Weights of a small mixture-of-experts language model, trained from scratch on English Wikipedia: 80 experts in each of 8 layers.
Below are experts of layer 5 (counted from 0) of a mixture-of-experts language model. Rows are named gate (a neuron's input weights, with its number), up (a neuron's input weights, with its number) and show model dimensions 0-191. Each number is 50 + 12 x the weight over its row's rms, rounded and kept within 0 to 99.
Before each expert's rows: a language model's description of what the expert responds to. This comes from a sample of Wikipedia text that the model never trained on.

# expert 48
The article the and phrases like of the, in the, through the, often starting a sentence or noun phrase in prose.
gate0:45 44 30 28 61 29 39 57 49 52 48 26 08 65 49 65 52 52 74 74 48 52 57 31 57 60 25 67 53 53 50 41 49 45 45 46 63 60 41 59 64 50 65 56 74 62 29 49 47 45 26 52 53 53 51 46 55 46 44 51 45 60 57 66 49 48 38 47 41 55 61 59 39 45 69 44 40 49 70 52 53 43 43 58 48 42 55 54 30 66 60 52 34 32 61 62 43 46 28 39 75 54 33 49 43 48 59 47 49 78 40 53 62 50 28 78 50 62 63 54 30 53 46 60 50 56 56 39 57 66 52 54 54 49 42 47 48 54 66 79 45 66 36 50 56 39 42 41 60 43 39 39 62 54 65 35 59 44 47 59 63 70 30 40 51 52 48 23 48 59 50 68 48 47 47 44 27 51 57 48 33 52 55 25 35 41 46 54 56 80 46 37
up0:63 36 71 45 42 42 49 48 34 57 76 71 60 42 48 40 66 56 30 56 57 65 30 30 57 37 70 52 39 58 56 51 65 65 56 66 46 60 52 27 30 60 68 56 39 18 70 52 64 37 62 44 43 70 48 35 49 41 54 39 64 25 69 47 46 54 40 51 69 55 34 50 33 36 55 47 58 41 50 63 60 32 39 34 62 51 39 41 35 54 46 52 63 39 42 65 62 62 39 38 45 53 68 42 39 46 47 67 65 46 63 45 57 65 63 39 41 41 48 49 72 54 48 28 61 28 53 48 49 45 53 66 53 48 36 51 59 49 39 32 44 63 70 49 54 65 57 65 38 44 50 41 52 40 52 51 47 54 55 64 39 50 73 40 54 44 48 46 41 61 64 34 55 65 59 44 53 57 38 67 43 48 37 80 82 40 41 43 58 35 28 45

# expert 33
Articles and article-bearing phrases that open noun phrases, such as a, the, "in the", "is a", "as a".
gate0:36 56 48 56 21 44 49 41 61 54 51 25 47 44 68 52 57 41 63 58 61 52 67 63 56 68 25 61 56 42 37 41 63 56 59 61 55 55 42 32 62 26 59 58 44 50 51 55 26 50 62 66 61 51 66 36 70 11 51 45 72 68 42 63 62 53 30 61 42 61 53 34 53 34 43 35 46 65 60 41 51 57 42 34 57 59 38 62 52 68 35 43 40 55 64 42 35 77 45 63 61 43 26 49 52 45 43 35 41 23 71 30 54 52 45 50 45 56 42 28 52 74 50 64 36 48 53 42 32 41 57 44 61 53 39 53 40 45 65 43 49 54 58 62 36 29 59 54 53 47 44 45 40 43 35 69 60 51 55 44 56 59 59 64 50 53 42 51 45 62 64 22 38 22 36 38 60 46 36 51 36 59 42 47 58 38 45 55 38 55 48 44
up0:25 52 36 38 44 41 32 32 47 42 42 47 53 48 62 23 59 51 52 58 71 36 59 57 62 55 30 76 48 57 43 25 58 48 59 46 58 62 47 39 38 31 40 69 37 24 36 66 60 73 45 56 52 63 66 50 70 30 39 48 66 62 74 64 56 48 41 50 54 55 42 72 45 34 59 41 32 47 58 39 40 81 57 35 55 81 43 38 55 73 31 35 39 45 56 57 65 53 50 61 58 49 54 56 43 38 52 43 48 27 53 53 45 36 49 42 70 63 52 66 48 70 43 49 27 54 64 35 38 49 61 51 41 34 39 21 48 46 46 25 42 53 52 56 44 57 56 51 59 43 48 46 59 49 80 47 43 38 67 38 51 51 66 47 53 43 66 42 40 60 59 58 51 28 54 43 42 45 45 55 52 54 36 46 61 47 60 37 41 48 39 56

# expert 61
Start of proper names and titles after the, in, or 's, especially sports clubs and competitions, such as Super Cup, Blue Jackets, Berlin Zoo, UEFA.
gate0:36 63 43 56 49 44 54 56 54 46 68 37 61 52 55 54 57 59 50 53 43 62 55 53 32 63 46 54 65 52 49 65 46 49 63 47 52 56 62 61 61 75 37 38 66 51 41 38 55 46 44 53 51 66 40 67 37 42 60 49 66 61 55 53 48 57 23 40 58 49 54 41 56 60 59 32 58 53 45 66 61 47 57 51 55 36 51 57 30 37 56 56 33 01 58 35 40 34 35 42 76 53 45 56 49 57 71 49 36 34 37 59 64 63 12 42 38 56 54 49 28 60 51 43 13 59 45 44 50 56 46 59 65 49 61 52 73 41 32 50 62 69 63 56 59 58 35 59 69 50 36 21 45 66 47 46 47 61 58 64 45 50 43 68 48 45 56 75 66 43 62 45 40 54 46 66 39 49 58 73 59 57 60 52 48 25 56 41 50 45 40 31
up0:69 56 39 51 47 26 36 29 57 45 34 50 60 50 50 59 40 85 53 58 45 50 77 64 44 58 38 60 53 49 65 26 23 53 40 62 54 50 43 22 46 53 45 61 51 69 35 63 61 43 51 59 50 37 54 56 26 59 43 42 46 23 51 67 44 45 36 43 54 67 44 26 42 36 50 44 44 49 32 43 78 54 61 63 52 36 66 50 47 61 45 43 64 55 48 67 61 68 72 40 40 58 47 46 46 47 49 54 60 43 54 23 59 49 60 24 47 53 41 59 46 69 38 64 44 38 56 43 46 50 58 29 50 63 53 56 31 57 48 51 49 38 53 43 38 51 46 42 27 65 48 70 39 61 31 70 50 52 50 33 40 32 55 54 76 55 37 35 47 55 54 50 53 41 56 46 36 56 28 40 49 60 51 45 61 60 51 68 66 77 46 66

# expert 46
Short noun or verb stems that take suffixes or form compounds, such as play, kick, back, feed, board, Green.
gate0:47 35 47 42 49 39 24 38 59 46 71 66 44 72 64 44 41 31 47 46 37 34 48 36 45 69 52 64 56 39 63 46 36 44 41 58 51 42 55 41 22 36 49 25 62 33 43 50 47 42 45 68 52 60 24 42 89 44 54 48 32 45 59 58 45 46 43 70 40 32 34 55 68 44 64 73 56 43 63 50 62 21 60 52 49 40 30 52 50 27 46 53 36 51 58 43 60 38 57 47 45 37 52 63 47 55 56 57 43 62 41 57 73 68 45 48 56 25 43 55 43 54 44 80 46 33 36 42 28 56 43 51 38 38 45 60 76 27 60 61 55 40 60 69 59 45 47 58 58 44 25 58 48 52 51 35 47 62 48 52 37 61 34 48 48 51 53 35 40 46 64 47 42 46 56 65 48 66 73 60 52 47 58 33 46 50 55 60 39 61 49 40
up0:53 49 49 56 50 34 39 41 55 47 53 65 59 59 66 58 61 42 34 47 63 59 65 36 66 86 59 54 49 57 55 40 35 64 50 32 45 58 76 48 39 63 81 49 42 59 42 41 42 43 57 43 52 37 34 51 65 33 53 37 42 35 56 29 38 63 39 39 48 57 41 43 61 58 56 56 31 46 45 20 46 62 43 53 18 56 42 46 49 52 55 43 46 42 56 53 44 61 48 53 53 45 60 41 63 36 56 52 56 49 59 43 49 49 35 58 47 39 57 45 37 75 50 69 75 37 66 56 46 42 60 48 32 40 53 67 53 47 57 47 53 44 63 38 51 82 48 76 45 42 48 44 33 57 53 64 92 24 52 60 46 41 60 48 22 55 51 57 39 53 60 58 42 47 46 55 25 66 77 70 51 39 54 55 51 63 53 57 49 59 40 71

# expert 29
Short subword chunk directly after a capital or lowercase first letter in place names and words, e.g. S-eat-tle, De-ight-on, D-uch-y.
gate0:37 33 52 32 65 33 78 71 43 39 63 62 52 58 57 49 69 23 51 79 42 46 34 44 62 44 40 43 52 36 39 50 57 37 56 20 34 43 57 59 63 36 53 42 39 21 59 54 35 44 52 56 42 46 47 39 46 43 51 48 64 57 59 54 40 51 52 77 47 65 32 35 65 36 49 65 50 46 36 36 66 42 42 47 59 40 71 55 46 29 61 57 52 50 72 52 53 70 52 76 45 55 51 39 52 58 47 50 65 61 43 34 47 51 44 45 49 46 54 43 55 46 59 69 56 38 42 43 55 45 70 40 57 47 64 42 60 56 31 57 37 63 61 70 65 58 27 60 48 74 60 64 65 41 31 54 52 56 58 45 69 83 69 63 60 37 52 40 52 52 33 63 64 67 54 43 61 51 58 62 64 39 70 55 47 62 42 52 38 61 44 50
up0:66 74 41 71 57 55 59 37 77 50 23 28 56 43 61 56 52 75 55 36 16 50 53 54 42 58 42 39 43 61 66 47 49 56 71 48 46 38 56 40 40 68 36 39 59 54 33 47 52 44 60 53 24 61 43 44 57 50 45 53 56 24 43 43 43 50 62 32 46 34 64 51 61 67 38 28 63 31 67 65 56 52 43 47 39 29 69 37 41 65 50 37 37 43 56 45 58 33 40 52 60 33 70 47 50 50 41 36 23 59 34 50 54 61 61 38 51 47 48 49 27 54 73 51 47 47 52 67 40 63 53 53 66 58 50 54 54 57 45 43 36 30 42 33 46 39 40 53 44 49 36 57 49 38 44 44 36 55 44 33 07 52 60 45 59 67 40 47 71 51 50 40 57 47 42 48 27 51 39 37 46 61 57 59 48 40 40 35 51 46 56 41

# expert 57
Punctuation, digits and month names in tables, sports results and date lists, plus pieces of foreign surnames, such as May, 1, commas.
gate0:73 69 46 60 90 42 40 38 29 59 46 53 43 46 63 31 70 56 55 30 55 50 62 33 56 46 59 61 37 52 46 29 45 49 36 50 40 54 64 60 49 64 45 26 42 51 47 36 56 44 50 40 65 56 45 62 38 37 30 46 52 44 41 52 32 60 42 19 57 40 59 37 51 40 70 37 39 72 47 43 44 49 58 60 42 31 37 57 61 41 47 43 44 38 57 46 40 36 41 57 52 67 54 85 47 47 38 64 38 32 37 54 56 50 43 53 41 29 58 70 71 58 43 38 55 35 64 39 47 58 44 31 51 34 59 33 55 63 73 57 51 46 44 69 54 45 40 73 47 49 54 51 44 45 68 39 44 43 53 24 66 38 44 49 45 50 54 59 50 64 50 44 39 42 55 47 39 63 48 37 50 34 62 45 41 37 55 55 49 31 61 89
up0:39 52 55 73 59 46 33 76 49 52 56 57 66 64 56 55 54 61 43 46 50 43 67 61 68 54 56 63 69 49 50 26 37 59 39 40 35 44 44 24 39 48 55 55 44 25 56 43 43 27 42 66 36 43 37 45 59 64 59 52 74 58 55 41 67 73 43 64 62 55 44 25 67 44 21 47 56 62 46 33 52 39 48 38 48 66 64 61 58 39 43 48 42 55 54 54 54 51 47 33 31 48 61 57 41 12 56 53 49 25 56 61 62 46 29 56 45 31 61 43 52 52 30 43 54 44 40 49 42 71 60 44 56 67 48 62 44 63 48 41 53 75 28 60 60 51 43 68 46 49 38 53 38 32 53 85 54 30 49 49 58 59 47 49 29 57 40 52 59 65 51 49 39 64 60 53 58 33 57 44 59 42 35 55 50 65 65 52 47 31 47 61

# expert 34
Pieces of personal and place names in table cells and lists, often surnames after a first name, such as Mitra, Laakkonen.
gate0:38 53 43 29 36 51 40 54 48 49 56 50 60 46 60 38 49 37 50 37 42 65 64 57 55 45 65 54 29 43 48 38 51 48 72 43 37 39 62 50 46 53 31 46 54 48 54 55 47 59 50 56 42 43 59 59 43 50 50 47 47 24 57 43 37 56 82 45 62 44 46 70 54 43 38 69 52 56 34 59 49 42 36 47 53 49 58 55 43 57 38 61 34 67 50 51 44 33 57 58 72 77 40 31 61 42 58 30 65 36 45 61 64 53 58 36 38 41 43 43 50 64 61 58 66 58 75 51 67 59 64 55 47 32 75 29 35 56 38 66 53 66 59 49 34 64 22 51 39 57 43 48 25 60 31 43 49 50 60 53 71 40 55 52 63 32 47 90 48 64 66 74 43 55 55 36 57 46 63 20 42 51 31 50 45 38 53 60 54 72 59 57
up0:48 52 55 63 56 51 52 72 25 43 63 56 36 80 44 51 60 41 49 35 48 43 46 27 58 42 31 49 56 33 36 52 61 48 42 49 64 64 60 63 59 42 60 59 60 53 28 34 60 35 63 67 42 48 39 46 59 47 50 65 57 60 32 73 59 47 37 54 39 40 74 40 64 58 70 33 60 63 72 43 50 49 63 63 68 46 53 41 36 59 61 41 84 46 36 24 42 59 39 28 56 37 37 46 35 38 27 65 42 59 46 49 45 24 44 43 41 36 60 60 65 26 36 27 46 48 61 52 35 40 38 34 61 70 42 52 47 42 57 38 43 63 52 33 50 58 66 26 56 55 57 52 63 32 51 54 54 61 58 54 59 40 53 52 50 67 52 40 44 38 58 73 58 48 52 56 49 44 45 52 54 25 48 55 42 43 65 56 65 32 61 46

# expert 17
Common nouns heading a sentence subject after "the" or "this", usually followed by was/is/of, e.g. career, plans, test, projects.
gate0:47 50 78 45 34 35 47 35 23 71 52 65 63 55 60 20 68 58 67 68 49 34 63 47 51 64 45 43 62 48 39 49 60 55 48 44 38 34 70 54 49 47 51 57 42 68 56 32 40 43 67 45 60 54 43 67 48 44 38 65 48 67 43 18 64 54 32 38 54 49 52 65 63 54 43 37 58 38 47 55 39 56 20 64 48 56 52 57 36 55 51 27 72 33 62 57 53 45 23 45 49 29 44 39 46 68 40 54 48 44 43 47 48 61 39 60 67 42 63 56 43 48 75 66 24 56 53 54 17 39 33 62 48 54 47 48 71 53 37 55 39 57 62 59 48 26 65 50 46 71 53 47 56 50 49 61 31 55 52 38 62 50 74 59 33 46 42 65 57 48 59 39 49 37 36 40 58 50 60 36 40 37 64 44 54 39 54 47 55 41 53 50
up0:56 34 54 37 53 49 38 23 58 41 50 65 60 28 43 58 32 46 11 38 52 45 70 42 29 55 40 43 31 44 49 60 63 73 55 70 48 56 48 50 45 20 49 64 55 22 44 44 43 62 57 51 55 59 60 64 51 72 48 73 51 45 53 39 33 46 51 59 32 38 67 52 53 39 44 69 70 53 55 43 33 46 38 56 46 46 47 59 38 60 59 45 44 50 80 31 50 64 73 44 65 59 52 53 48 50 47 48 53 37 47 38 57 59 65 41 62 55 19 44 47 67 50 42 68 36 56 53 58 45 52 55 32 59 54 44 27 44 46 38 46 43 51 61 39 72 78 56 41 30 64 57 44 58 45 58 48 56 68 44 26 53 36 69 42 46 44 36 43 42 45 47 35 65 55 57 48 48 49 46 53 43 66 74 34 57 46 32 41 47 62 41

# expert 6
Line breaks ending list items and the first pieces of people's surnames or given names in credit lists and rosters, such as McG, Sch, Kat.
gate0:39 33 69 31 59 52 37 56 62 51 54 58 41 53 47 64 52 53 51 50 55 58 54 52 53 61 50 50 41 54 55 49 40 49 57 61 38 50 60 35 43 57 55 32 39 46 49 50 48 38 17 45 38 33 35 36 77 58 50 57 62 33 68 43 52 37 49 59 57 68 24 37 58 45 45 48 67 51 53 33 60 62 37 72 45 65 37 43 66 45 68 44 50 49 81 58 45 60 46 42 57 42 60 47 54 42 41 73 55 45 40 50 69 57 50 55 42 22 27 59 44 53 61 51 46 64 48 63 59 43 64 25 63 48 52 66 43 34 43 81 62 42 19 50 46 66 61 65 57 52 62 24 38 61 61 37 69 65 53 65 75 69 45 33 51 66 65 65 48 50 44 40 39 37 37 35 54 52 50 39 31 57 48 64 57 44 44 74 51 47 65 56
up0:72 49 48 56 43 35 62 47 73 35 63 84 53 54 50 59 54 44 45 29 31 28 36 47 20 45 45 61 38 40 60 54 54 47 47 58 45 43 46 46 52 41 46 56 41 50 49 53 48 64 63 50 58 45 32 38 37 42 63 67 53 54 55 27 63 65 41 49 27 50 54 39 41 59 60 49 42 44 45 37 36 38 71 70 60 51 71 39 65 42 47 59 39 50 61 53 44 53 39 47 44 41 50 34 48 42 56 44 50 38 48 31 70 78 54 48 54 64 53 57 32 69 44 55 53 54 49 50 44 39 37 49 09 60 51 39 76 34 69 54 48 47 54 62 65 37 54 67 57 48 47 64 43 44 50 51 54 21 63 45 60 25 60 62 35 52 41 74 49 47 66 40 28 48 52 55 41 54 57 60 74 43 41 55 55 34 35 38 18 52 46 54

# expert 54
Line breaks and pipe characters ending or starting table rows, plus numbers in table cells of stats and lists.
gate0:65 46 39 39 47 85 63 45 43 51 58 28 48 51 56 51 40 46 25 49 54 51 57 45 48 55 61 73 40 33 46 35 44 51 38 43 20 50 42 39 54 59 48 38 58 42 44 61 40 47 59 31 23 22 40 40 62 63 59 63 47 51 62 51 50 41 54 47 43 54 45 52 37 58 50 68 49 41 43 39 64 36 41 38 75 55 26 46 65 46 39 48 47 44 43 52 69 68 45 54 22 21 50 55 38 48 66 40 44 33 54 34 40 62 46 70 53 62 50 54 44 49 61 60 46 52 37 65 78 41 24 55 68 65 40 54 68 43 58 41 71 51 51 56 47 57 72 47 60 50 50 51 39 56 45 30 51 17 35 66 48 21 64 55 56 62 57 51 49 38 48 63 53 47 57 42 73 53 63 44 45 54 68 48 50 77 50 54 56 60 56 50
up0:42 41 50 35 49 58 69 15 50 61 52 42 63 48 55 45 50 54 21 48 44 69 50 39 41 50 47 67 47 41 42 33 48 43 60 47 23 69 43 49 44 52 65 55 48 43 38 49 35 50 62 19 26 38 44 36 73 46 57 60 62 51 48 56 38 29 56 39 61 36 41 42 30 61 48 42 38 57 53 19 51 48 54 26 72 39 53 41 61 33 36 31 50 50 62 49 52 77 50 68 37 54 58 54 43 34 71 65 51 51 45 36 40 65 58 70 47 65 37 44 38 58 61 53 66 47 48 69 58 42 43 59 63 44 47 24 69 54 65 50 51 59 68 56 41 52 41 48 57 49 54 53 43 41 76 34 69 42 28 56 28 48 60 61 62 60 56 54 51 46 54 75 51 46 46 33 60 52 68 49 56 38 51 63 60 61 45 40 44 60 72 53

# expert 5
Single capital letters starting a name word, often after a hyphen or dash in compound names, e.g. Chun-Gum, Hardin–Baylor, McRae.
gate0:30 57 65 56 54 51 47 59 68 44 65 34 44 62 47 50 31 31 42 55 65 54 63 43 36 53 40 63 52 55 61 66 49 47 56 33 61 64 38 46 50 44 43 46 60 42 49 31 50 53 38 65 42 70 46 64 29 57 56 41 35 66 40 32 28 40 61 43 49 74 55 61 53 53 61 42 50 42 94 44 45 76 32 37 57 28 60 39 51 55 44 39 60 47 76 52 64 36 52 40 66 36 36 77 66 48 33 73 49 33 69 51 47 47 30 54 70 52 47 60 54 52 33 46 51 43 57 45 22 48 54 42 44 66 46 43 55 56 43 26 40 51 57 48 51 25 66 54 39 43 59 54 62 41 48 58 39 59 50 43 41 54 30 44 54 32 36 47 51 61 63 47 68 46 51 55 62 47 53 62 57 57 50 55 45 19 55 40 62 27 48 33
up0:44 70 43 51 68 65 68 48 47 78 48 36 59 37 47 48 47 77 53 44 38 44 24 34 47 60 59 59 40 57 42 48 61 52 57 41 39 46 62 38 49 49 53 34 44 56 61 58 51 54 67 54 73 36 63 32 24 58 50 42 48 43 59 53 62 70 36 58 60 53 29 61 54 33 24 34 37 43 45 71 58 39 45 66 41 66 52 54 36 40 32 53 30 40 46 38 62 72 60 34 31 60 62 35 69 41 52 50 63 58 69 57 55 55 43 63 40 50 18 26 35 27 54 49 50 36 38 39 57 64 40 78 48 39 36 49 53 48 58 41 52 62 57 27 36 51 35 59 53 54 37 52 52 34 43 56 29 64 46 59 29 48 48 54 45 48 44 49 38 32 33 47 35 51 59 50 41 60 44 56 45 39 53 48 64 57 47 24 43 44 55 58

# expert 10
Digits, pipes and separators inside sports statistics tables and infobox measurements, such as 1.87 m (, / (, aged.
gate0:31 39 43 44 49 20 22 69 33 37 51 45 43 50 38 43 50 44 50 54 20 52 29 38 55 30 40 31 54 47 45 65 61 46 48 63 41 45 58 68 60 55 33 58 46 55 43 54 55 53 49 56 39 35 35 58 61 59 28 56 62 37 79 44 53 47 56 35 52 44 39 57 40 35 61 49 56 63 35 31 23 55 55 39 47 34 52 41 48 55 55 35 61 34 51 62 34 41 47 39 57 37 54 59 62 66 56 53 41 71 41 41 51 50 66 31 57 66 49 49 59 34 58 61 55 53 46 52 73 61 43 48 26 66 37 44 68 45 40 61 44 50 39 43 49 39 34 44 58 64 37 50 66 32 55 46 43 60 62 43 35 19 45 38 30 70 41 73 70 43 27 55 50 52 36 46 71 63 54 58 59 44 53 53 38 50 50 37 45 28 58 31
up0:52 41 34 61 62 56 35 46 48 62 67 40 57 73 37 36 46 40 53 37 55 48 51 63 61 59 48 19 66 40 65 38 62 52 55 32 63 38 62 72 37 51 49 40 50 61 56 47 34 59 66 60 30 66 56 41 55 42 45 48 59 56 39 37 39 51 43 48 56 65 49 43 33 50 40 54 36 55 58 59 47 45 61 51 51 56 54 59 57 55 80 48 60 58 36 50 27 49 60 63 55 83 46 13 51 04 68 52 51 44 74 30 47 65 67 46 50 44 45 39 39 54 63 53 38 50 61 57 35 66 50 60 37 50 40 46 59 58 54 57 49 43 38 54 59 56 34 54 61 53 43 48 58 62 47 47 50 60 43 75 58 46 52 32 35 52 55 23 58 57 39 57 45 43 56 70 18 63 43 44 38 46 40 51 64 61 37 21 48 42 39 53